config = dict(
    activation='swiglu',
    router_score='softmax',
    routed_scale=4.0,
    router_z_loss=0.001,
    optimizer='soap_variant',
    lr=0.00454,
    beta2=0.95,
    grad_clip=2.0,
)
Below are experts of layer 4 (counted from 0) of a mixture-of-experts language model. Rows are named router (the router's row for the expert) and show model dimensions 0-127. Each number is 500 + 25 x the weight over its row's rms, rounded and kept within 0 to 999. Numbers have three digits each.
After each expert's rows: a language model's description of what the expert responds to. This comes from a sample of Wikipedia text that the model never trained on.

# expert 46
router:476504530535477504485509497463542449528500496529509476505503470542474518451491497486534536506489492530490511466493497502518473492539494436479490483494502533473495481509486461467524539486495479533497445485510499473486532504534485540490482539510464517485461494490497500538494514575535516490538517468513503485513479484505462530469468504524546500467506515501499475476516540488453506512499
Description: Letter s pieces

# expert 37
router:449486528521494525468534512481509471499487474523504484479482483526466528503476525479512519513542468521541485477476496513520472484502522491478516497469504522486510505516482475501505525497484493493490493473463538493464521494516477510504504514504453540493465476553530536524477498515528519481514527500551483450526541487496478519473472438509557480481472494468544452446512521476478496479517
Description: Infobox field colons

# expert 1
router:435492504508493509472510530497540486503497456515501476494515493503438517499461549498520513576498509498508489500471488498551458489509513459473520468510478527465524520501492485481504519482494473519485506484510520469519492502515435515483512511499465529472493495533523508504464503512525529486526502501534478469519520486487472573480468508504523481478465483462507497481535509485477472442510
Description: Table cell separators

# expert 34
router:487483554500483518474519525472493469525491486515518467472485456535478531477462514500529515522516477514515454457490525521526468500529521482462522491476489522460507515526497463488526525483490456515500462471497520474484504520544482522455511516522480525480471472514512530522484509540510536462531539485531477472540519484463483551479469460507528472474477489465513487502520520481486480496510
Description: Numbers in tables

# expert 54
router:469488513506488507459536515480516468531475505509526468480485469536454577450497531503542512538509487491525464485490500530522483506510526494476514494481479515478541530505491471481521514475466478529530491464503536481495503494534484521495471516521471526478495456515540536540481472526511534486533525491509456483537503462479487551496477448522516481486496494469501499486512530507475488485496
Description: Connecting to and prepositions

# expert 26
router:459496491516452494499498507479494511525481463521500472496506491525493512504490542472530519542526486495503453498481499536524493472515490486483503481470513502498551527506553472501532506499468500544517505488505519477506511479503487504520455528491502520488474463531526542527488519508521510470512507407528504475507512479492492503477499508528554421476450492486540479493464528457509489492514
Description: Headings and infobox fields

# expert 60
router:481572512526471508497510518442500488554496477501543491474487469489476517507491484496513534507512505492550464462503498501540438467525522497500531487475476494468524498553487490493530506471473467514492543456498523502517524534513499509461454489495479513471473495526514546528474519531486512469504546479487492472490507468464500525492476504501502492466482523507506474497505523516478484496555
Description: Second syllables of names

# expert 29
router:483498492531482527438544507480530497506512503536513476477477463508493521503489554479509508498504484512503494481493481493545497489553500497468536492471493498487491514523484487472520516497502504514537507454492538495494545488529484512476519558490455532485480476511499523574468500540496517514537507496532493490501494484497481523504479496539544491460482537472543512484532566471500498520538
Description: Consonant clusters and ordinals

# expert 5
router:478486548528478504462519524481514477530485498528527472472486463540469542467476515484519515532509496523519473470472509523534491488515514476471517486484491515472503528541504463485519532484477485526517475479494520476468528500542473533475491507515463528484473472509521534542473495538520538478540540488518485482539540474465484544468475448501517485478477479481515483494521531493479474491518
Description: Digits and table pipes

# expert 28
router:466479514511450520505515530456482455521469471524499485484507492515489519473464545461517515515519495504516466511492521516530500493520509502461516466480485520472539501525527449498549525486465489560507501491498501490440513518510472496476461529527493512476503480518521539519497533527514503493510518451508507482504491487494484526498499485505546436484449498483504476507500561462502465475509
Description: Infobox field labels

# expert 27
router:511484506505480533455544532469503463513484485513505472481474470529475558475476529473510515520510488526523463455502476512527482490510524501465535487494491492491513498501488479486527508471494465511472463466507522486506516511538478535464536534520465505483478467503512527557472486540524540494530525467517480486529521464465477537472468477507481478470491477464533500482528522478491492455522
Description: Surname/place name endings

# expert 8
router:499536491532462486481526500495515460547460453503543471481508470533488519466486537506528522494515501534498477505469484510531511495507528489460500431518476503483501524512528447463528524467464523516510476492493504482511498508544448485470489513532460496497461481517513527518483543504511559491539512476500489480515505486457485529486485489522476495459494471499495506480523536478481462504509
Description: Institution name heads

# expert 0
router:475564536517465505470518515458485486511468506522530473475467472527490512479460508497496503544475488507519492448480496497527458508533488410490530441484480528476507508518499480478508541497487492519514483501504505457452541520524466512467500536541488531502515486512525513508481483496495518488517516514505463500559551491485507527477470489481495464509497502479517482492491510493470517487508
Description: Word-initial stems and modifiers

# expert 33
router:478530520512466525491508517443515510504478496519508473472486487522485514459470492475507538499510463552512501476432513496511450452512516486469506460488512490512523496537497464517505532488501500516513496476434547480509486528508482518519489515506477517499487474511545496524470524507497504466505527492525472474535541509488443508481487456488514515473496476502545509483542538515449509494530
Description: Media/work nouns

# expert 57
router:473487500537473524477516497512520443518498440530502472524483476519499524466492504496529503498563500525518492487505488498520457498538539490478526499503504496488507513522480473465527511488472473519508503485496531470482524534561506506487485524543478522488480469520522550524484513526535535480519519495548451471540503496477487531491464489498495492516493490468527481477549526470483468515553
Description: Vowel-final name endings

# expert 42
router:468508488503479528454505485517509502496509505513501471484469486530501500480489548492531514520509496538537511510460431499531484477545529514481505481482478497496522531494491487477517510479482459504473511468487537461460528501525483542487470518495503503479489453517499519547508514508499520486519508477504485490516494503465480511498460504545513479474511527472521495499506598463431463493518
Description: Word-final suffixes

# expert 32
router:452491521534482523478521528462499489530469519554501475494493494539480522484501564457522515510530491498512468503467476524523477490482514501469530493488474486480521509507511454501502515484496508528545475484471534489493531504515485509506478482507474550491452487525527537542488493525516514469521538493522471467526518495493477520475480452492543451477467470497529450451513525503498493488505
Description: Credit and attribution words

# expert 19
router:470481530502470500474501507486529485521478488493514466513440469493493500473489504529519511501480521563542489506482494507517476493568509498477533479482466516449530517501483476490512508482510480522494478477520517466505519486528485532463482537503448526455506462548490516519492508521484503474495530445516492464505486502477478514471490499519522465449474465497529498473478523493432483506520
Description: Word-ending suffixes

# expert 9
router:476480539522504510474525558498522488548482494512503484495494491547497529518496538521501485534507489540510464501477518536565486482528514470480502487494451487485498544519514484505503529500493540506532531503475558492513527500523460536496493528539457543479506493511528546554489505545506513454547520501519493483532523482472496528486485460519489479471499493507513467484526520492499505491507
Description: Separating punctuation

# expert 11
router:491500523519483528488514513451473487543475484519491490458537483541471502512500495494518531518521444503508492476497466493510504456522525509475494486476459532487490516504503489492534502500482483495538494482516539497501505505539485575468520478538494519496471473486508527525480481529505520486542515448531504517510496483512488529449459498504503484475479548479496488461561523455497477453535
Description: Name-initial word pieces

# expert 22
router:478479529530457489451517511491511503503452496531516481513442494514504529450487516523527504503499505548530496484492491508506453478526540521480517467511463513449509556507490451475512511505500513544500465501486497463492525477535484524468523532498467527479480477498515502536511527522485532485483509495501494475509486508488497508477452514513562479473506463494520496493487550481437480495509
Description: Word-ending suffixes

# expert 24
router:509516560517480499470498525514499487524489484496526478498476476497478522494458504494534541529524486500511492455516497508524504478534542496464523494468504506480491542540467478449506510469494484507524504480491540490506511496553474499451490503503474526455487472534503549562468486539505544462503518480520461485489530485473484524514468500508511494444481483452529481518520520501491478494532
Description: Mid-word name pieces

# expert 14
router:457535512532493528491517512465507490565502455525513496460530475512457497485516505508524515512518468492512492477488491495491486463540528488475476494469475521490531517536515483488533496497500472487536514469484530492506521534525469524499502485542479530505452488510543539549450502519486508498532512460510504495501508470505491533436475492509514494493477544480505476458555514460474482477512
Description: Capitals inside names

# expert 48
router:493489528503485491479522536483511469538480482508543470486514464537479538494495525528529537498522478515522453480496502517522482491495528491463510485463494504491509509511524466465512513441487460537536487457463515481517500509534482513487519490520457514469484476517533517513507502533526554489530531481536476465521522466484480536470478448501500482460490493473509500473550516490482449492515
Description: Prepositions after names or titles

# expert 4
router:485500540512477510491505501488519467549502489509524488428505449528500528483482503495500545491519492500505474481490498530532485487534510492469532498476495522496501547503509455463539517473483479526526446485511502485476528516523476509484507542530487510477494488519492504515451528520533515481497524504506489497519497502494488567410474475515492502472499486491492472484512534479485506425508
Description: Year and date digits

# expert 62
router:474546521541459519494511510482495494539489480492527506506474475496491517490491472511508526518535523512538483457509520485523448464524536487497537492468487530466529499536478472461521507483473481507510547478498539475502533547507496492477434487512466522475472488535526555533478533533502499465488561462491498474489515489474509523468480502506501492478488508485500469489511526486491505513546
Description: Vowels after first letter

# expert 43
router:505519518514452513464515502473505473508474485528495462466484474544462542489502510473485505509510475506538485453505462484521487492502525468475503478476458488480504534524483484498526512482496507513511464484526548483514509516548485520476526513571465495469520466536525518538480500525500516473518505473516460483549548479500494526497459497493484454483489443477531511495466507512486486472509
Description: Name-internal syllables

# expert 31
router:486513566524489506485510518485511455530476496504508481496504434550436529457455520496523505526515458500505463492474472518509454495522510486466512489444462557492505538517489486501508539473490490505507480489507512478489527501543481553499503499501489502497492484503509507505467495506516534495537540496529491462547526493486496529484497453507524497502501501496502472501494508499475425499519
Description: Space tokens before numbers

# expert 45
router:479495536521486517475516508465515480523501489502512469475506445559475529490484540494511523550512477516529467437471510529540491485530556488464513478489500525479521517512511467503528532479476500512510464499504529464483498516558469513473497542526472526475489484520511529527467495531527524493547536484515488464519521471470475533479487466501524476484476485474516493485508519486484490476514
Description: Table and coordinate digits

# expert 61
router:449509499508490514456511500506522443509459499527501486494499495508489545448483544526547520505538495496529497509463520522522492509497531513486512502492469493450477537513528482483523513484480513502497465474511497441489505556515486515507497539510475518460498468511502505506476507591503522501522519484517465479522486483459488514501495480528504494473481514495532489448493553477456481495496
Description: Prepositions, mainly of

# expert 51
router:476521473526513513487545521492483508515488447500510486511504482536485529490498499467516522534521493527555456491487458539515491486499541495483516461499513518456506507494475446451504535431480455497508444483444504460487561519510496495479487512498500498493482492519527516511495536526493511479510534478557470499507497458501478514483497463541497513493473488515504489491511529485473472497512
Description: Verbs after subjects/auxiliaries

# expert 36
router:522549523522437522496527513422451508496475521497513466492500488535499510449478489512481520508501433525517499478484533537505479474523498442483500431488484495511534498520537480488518518489489508523486516484496538501521513499526488542489484526519477496481517489516521498497519549504538515480505496493495480484535533460488479496487471484501496503489465478494499534518501532494485495431504
Description: Common nouns after determiners

# expert 47
router:482481545516486502474523524461510470527488479505552456487511464537471552486471535499518520519512493529518468454486514520537474481529521462475521482490491518481522511542516464488531530474474496537486490478509498483470523519541483533464503520516473512485493472519522518531482536525515537478541533490518479488533515458456484535463468471503511475480492512482518486481515530487478473490519
Description: Digits and ship suffix

# expert 50
router:463501520557496522481535507485509498494450493505517501476467489535499514511489515521561518542529478503546506481461481557503485489525531483489507480493497552465509498487517462453521525485480493507518512478464504437531522489521504509502491489528487515487468485499517543507476479504517506488510519497545453469518508449517465514495494457548527505512482512484485506464482538471457502470496
Description: Prepositions and verb complements

# expert 35
router:461484517530483511474517517497531501523497497518514437467497467507478512480491518467521496496531514515497484466514514505530481479494514495489509464440507534452510535525522498490512503411456520513523503494486514475472515514519454497488497531543489510498503469542521496516454500507520519496537561487510500500525541444453483516494492485513514499488482469501526462455544515490484486511507
Description: Articles and determiners

# expert 39
router:458496519540478494483530511479546498522524496563501456480473483525468497485456505467516513503496512519503480497508504525518494482509516506498499489478505531489502511532510504490507498419459514517509497489453510472493523513526459503506507549514496501495475461512512510525450489508504527487574544480535495492520490464478476516494462498545499488488488465487548490431517526479465497521503
Description: Determiners and possessives

# expert 56
router:492525545522487505489505515472533461521483497504510479498497414530432519451458513500538503525509449497504464498480464509513454498512502440465537485474451523498501540535518486496506556475478517512531466493511516479499514504530493542503511509501486497493489489507504506501473496506514537502554550490528489463535528493486496519483493491516508489500486496492503479498495505496478445501529
Description: Standalone space tokens

# expert 40
router:459517517510482527450536507518556496503508502528497489493494476504518507475506529485563527551531486538557514508469446496529485471561512505483489485474477493466507536499511488471509536496496492486526485491466526460485526514533502551452489528495479512466486470502500501516503541505532500498534511497501485504516477497483456529490478495528502479495508519491523483503505550477445479489542
Description: Past-tense endings -d/-ed

# expert 12
router:494518524513480504473539518460499465533483504497541465469493452537456535474468525487513517520509498508523465466492498522534482496511528467460518474492491509481521516541508454481521510465484490525514496483503523469472510510537473509476487526518471511474475474520505525542484519542528533486524535489517477477542529471456472542482476451501516473460488462479513482498495513506464474475521
Description: Table numbers and name heads

# expert 23
router:488477528511481514466517528457498470512462490538529480468470468523471536490450503473527526540501469526535493454495493508534486490507523482477514490463475481475507515548487478495509521487480470510480461473497541489504498510540494550477497506501476517458496470533518530530487491526532527481524520481540449497526508489463473529489464484503536511470492456465524478480489516470496489468512
Description: Name-start syllables

# expert 2
router:479517545513467517473521522460506474522467509521528472460449476526479516477461520499522505527517481517533495494442479538524486500525506452489538465470479538478505500509509476469510518495474499521501491489506512439454528506533483506485470513568482545494496478508518517511495482498502529486523512518506446491547554480492507533481475465482517474501485497466511492501475530481479511489514
Description: Verbs and descriptive modifiers

# expert 13
router:497519532518475525490523512456496506521478490520492475464512471512442517492496482456515526522519430510504478471505505497519501481506544485473528492481490516471516504547513479508522500495488471527529490493498548497501493546540477550448504503582487490488499483523516517521503508537512538491549505485529487516536500469509473525491483491504528445478464505488495502464515506526457495492532
Description: Foreign-word inner pieces

# expert 63
router:481508551524480515454529535488546439519514485538508449489450488508511514491458508507500543505492479527521500496471510522529475491517563453475491491492512514503512550534487469506505532488487471536527504492476518503509510516515455510489534510495474519509471477508509528510496474518520526449521510499515488496548531499510470511476476454497496504488489465502524503462513503488490489493580
Description: Opening quotes and brackets

# expert 58
router:445502519504485525471523505489520488513495435537507445500494487517495510479467539497510515548500497507534466482474509517539453482508513467454493469495470515441510515501489484472508513481500489519516510465473524488507511511518427542477509507515472528489469486529546521507473506519516521476519506500539486459529506471499469571473461472497497500465475501471503495495528507493491495489513
Description: Table cell separators